config.toml
num_hidden_layers = 13
d_expert = 80
hidden_act = "squared_relu"
router_score = "softmax"
normalize_top_k = false
routed_scale = 2.31
balance_loss = 0.0112
lr_router = 0.00183
vocab_size = 32000
norm_eps = 1e-05
beta1 = 0.9
train_tokens = 385100000
Below are experts of layer 7 (counted from 0) of a mixture-of-experts language model. Rows are named router (the router's row for the expert) and show model dimensions 0-191. Each number is 128 + 24 x the weight over its row's rms, rounded and kept within 0 to 255. Numbers have three digits each.
After each expert's rows: "gets" lists some tokens that make up at least twice as much of what it gets as of all text. This comes from a sample of Wikipedia text that the model never trained on. Tokens count by the router's weight.

# expert 2
router:136137124097118107101138157148111130152162111131122109124157104099106073169156145137184136105093105124117101111107097139110085131134123127099138127085174086103109163126166121086177086131103129112118128125131088124105156174149154121108113123114192106135129155103156139171163135104102145120113097157170115147148162128128152136112149127105103152093171104109119115130108122164114149112111115134115115137124118149153148143104116144148146138118108149148105085167095114198122099146107122088114124120093095116105126155125122155149118141147136092175118127090099125124118134125172127112
gets: " the", " and", "-", " ", "ed", " or"

# expert 1
router:150115105125102100105135159153126120105090181108120131127144173113146142138187101116140114126118130108107092118138138097111139144144124158129135120073184129108142107145157130142154149148096127144145120119146126161142125108134093129153141094129106108146129140071096162106140138121128134117121148158145152138153124098130162155116154103089076154120127174138121175143176180162107098146090095116116107160133101098122098141143133121116112107119126106137065117127151144119145185126143079097113140148140112145155136122154132131129107110162128154124110117126151082170138071111136079136
gets: " the", " (", " in", " that", " of", "'"

# expert 14
router:147130104170137134091157164116074088135145142102156149122116135108157151124139090086075095142117111095098117115109126109093159173153135132125175168103130118108125131123153101158149121083092144129085143102167148153145078104099130177124114121137148094154136148130121153125164136100104084113113123147151116131111144118106153150143104107110120166105127161151135117140127131149101132129114091134091116188115116124159141121137079136121127113115129128135135099138190136091092084120104149112137153133162111115135121133106129189163083097132122137138129146121127143156125121098157156119
gets: " |", " to", "a", " 0", "y", "i"

# expert 4
router:128157095173149137090156157119109094138114102150157111086150086109121149108145120108103126118101129102111106122134151097131123127084115132109169142112132120134163095146149134120155122149106126155106139096113146138149160115142148168112107131139102103178149127123101132148090159098106102127120110159163090161128130185181167156146097097115163116162106146117139186104126127165096100159090105137080111145150080112128129108122141099135147160120117096134122100140134089096102108142139133147139180115155099152094125138134112118142090117122111124073133149141106163151137129118154140143
gets: "\n", ".", ",", ")", " =", " is"

# expert 5
router:096130148168069098094158155126078115115141133097120151107146085099092112138163171139116121118111098104114134146135162123150171104140117105129110135086145135100098174116151141075154136149092174141131097132127091110110122147127117134101154110157138092116152142127135120134103145114145102123171133152165116158112159103160167159115088161131135140131162139121142113116121103172088129153105102111094121150157072104160134154121123141140108156152143144156094097157128128107154111142113087103142140102131112132126147162104131114145077147131140135156104141183107123135163098128142125141
gets: " the", "-", "|", " The", ":", "The"

# expert 10
router:131120139100134120084153164140099124133097165127182113086139126095062130145139099133138113079121165119115133106137153089116109114105108126089144132084137114160140127164158102152135167104144123178149102121143139132142129142117090122149111120117115100124111137140112120110133156093142134177087173167131148158066166127146134167118136127128156112110119120101083137182129168138103127160105109128096101123117162108100143110119110111074112116152156157124094131170123082102166142183113121124162138150117147137119143107129128112151098135134118145126141142144156122104169139114157128140
gets: ".", " in", " In", "|", "==", "In"

# expert 9
router:116163116139167099098171152128124109148121130115124126085120116107146147101153151119117123164093112092099096107147128105140145108121144172105090146109156159117129127162162108098143128126056147122134146087161096135124105067139124145101135095152101108147149141125117153160127152104107106129105107160154151165127149137148166152102121137103120152127122186089161156090141107160096106163105114133091110165127088120139076090145113113141157105131139146130117080117139131125105145148115099092103143094177113123113141148153132147142099157122133116146107108154094151143128109128158108107
gets: " the", " by", " The", " in", " for", "'"

# expert 13
router:141113140156128110099130155129106124160124087188140150145106111106110142154176124152109108138121134092074115119101145118159132129097118161118137111102131102107138107141156135107125149179202147118152143109104136136083139132138103143138090112150164079114139119124078097149127141112086126096172153156163127140106148098142122156144084133133137143137143104118147097123105090156085160129108118138108113140100146152124116200152127177100142130151109110147103122154137123151129175082118134107129153084149126119154157113133171123152109136144137140094104090113126157118143121106157118135
gets: " of", "-", "th", "ing", " as", " for"

# expert 12
router:117158120158119158097151162139092111155119140140126143121136124092134128151149161098079148141107094108099050110154156104122109153113124109137134148085145141147123160172141116180137129113081133110096118107153103125105112125107125134118135098150118121162096163125101175099131140087140137164095149144152168156126162146140159160130168114125155117122142160153125129100140179146095075140111112116095102144157121068125140118135117084140098112160127148150129099151128109086122161103115140148136142084126089139135146138176119142160101136122111151096129143147122125114140090134145105137
gets: " is", ",", " was", " are", "s", " it"

# expert 15
router:132094124065165105105142147120113083153166089131139115121138143108118145149155111123086179172090101101120133088129167130136171129101119105106171120117150087079085110154158135124153130123135107082095137113130121128108121101135132142115121137133168102124138110108133144153117141077154130121134104151161172132129131144136152165125155162093127126163144154108144106116155091150102115110120095128116123142147088143126116126114127105093118117095142120181090102120162129135093118131128126141110134120102083180140152152146144141128110167139136158120200158141161149109125111102152149141
gets: " a", " |", "\n", ",", " A", " an"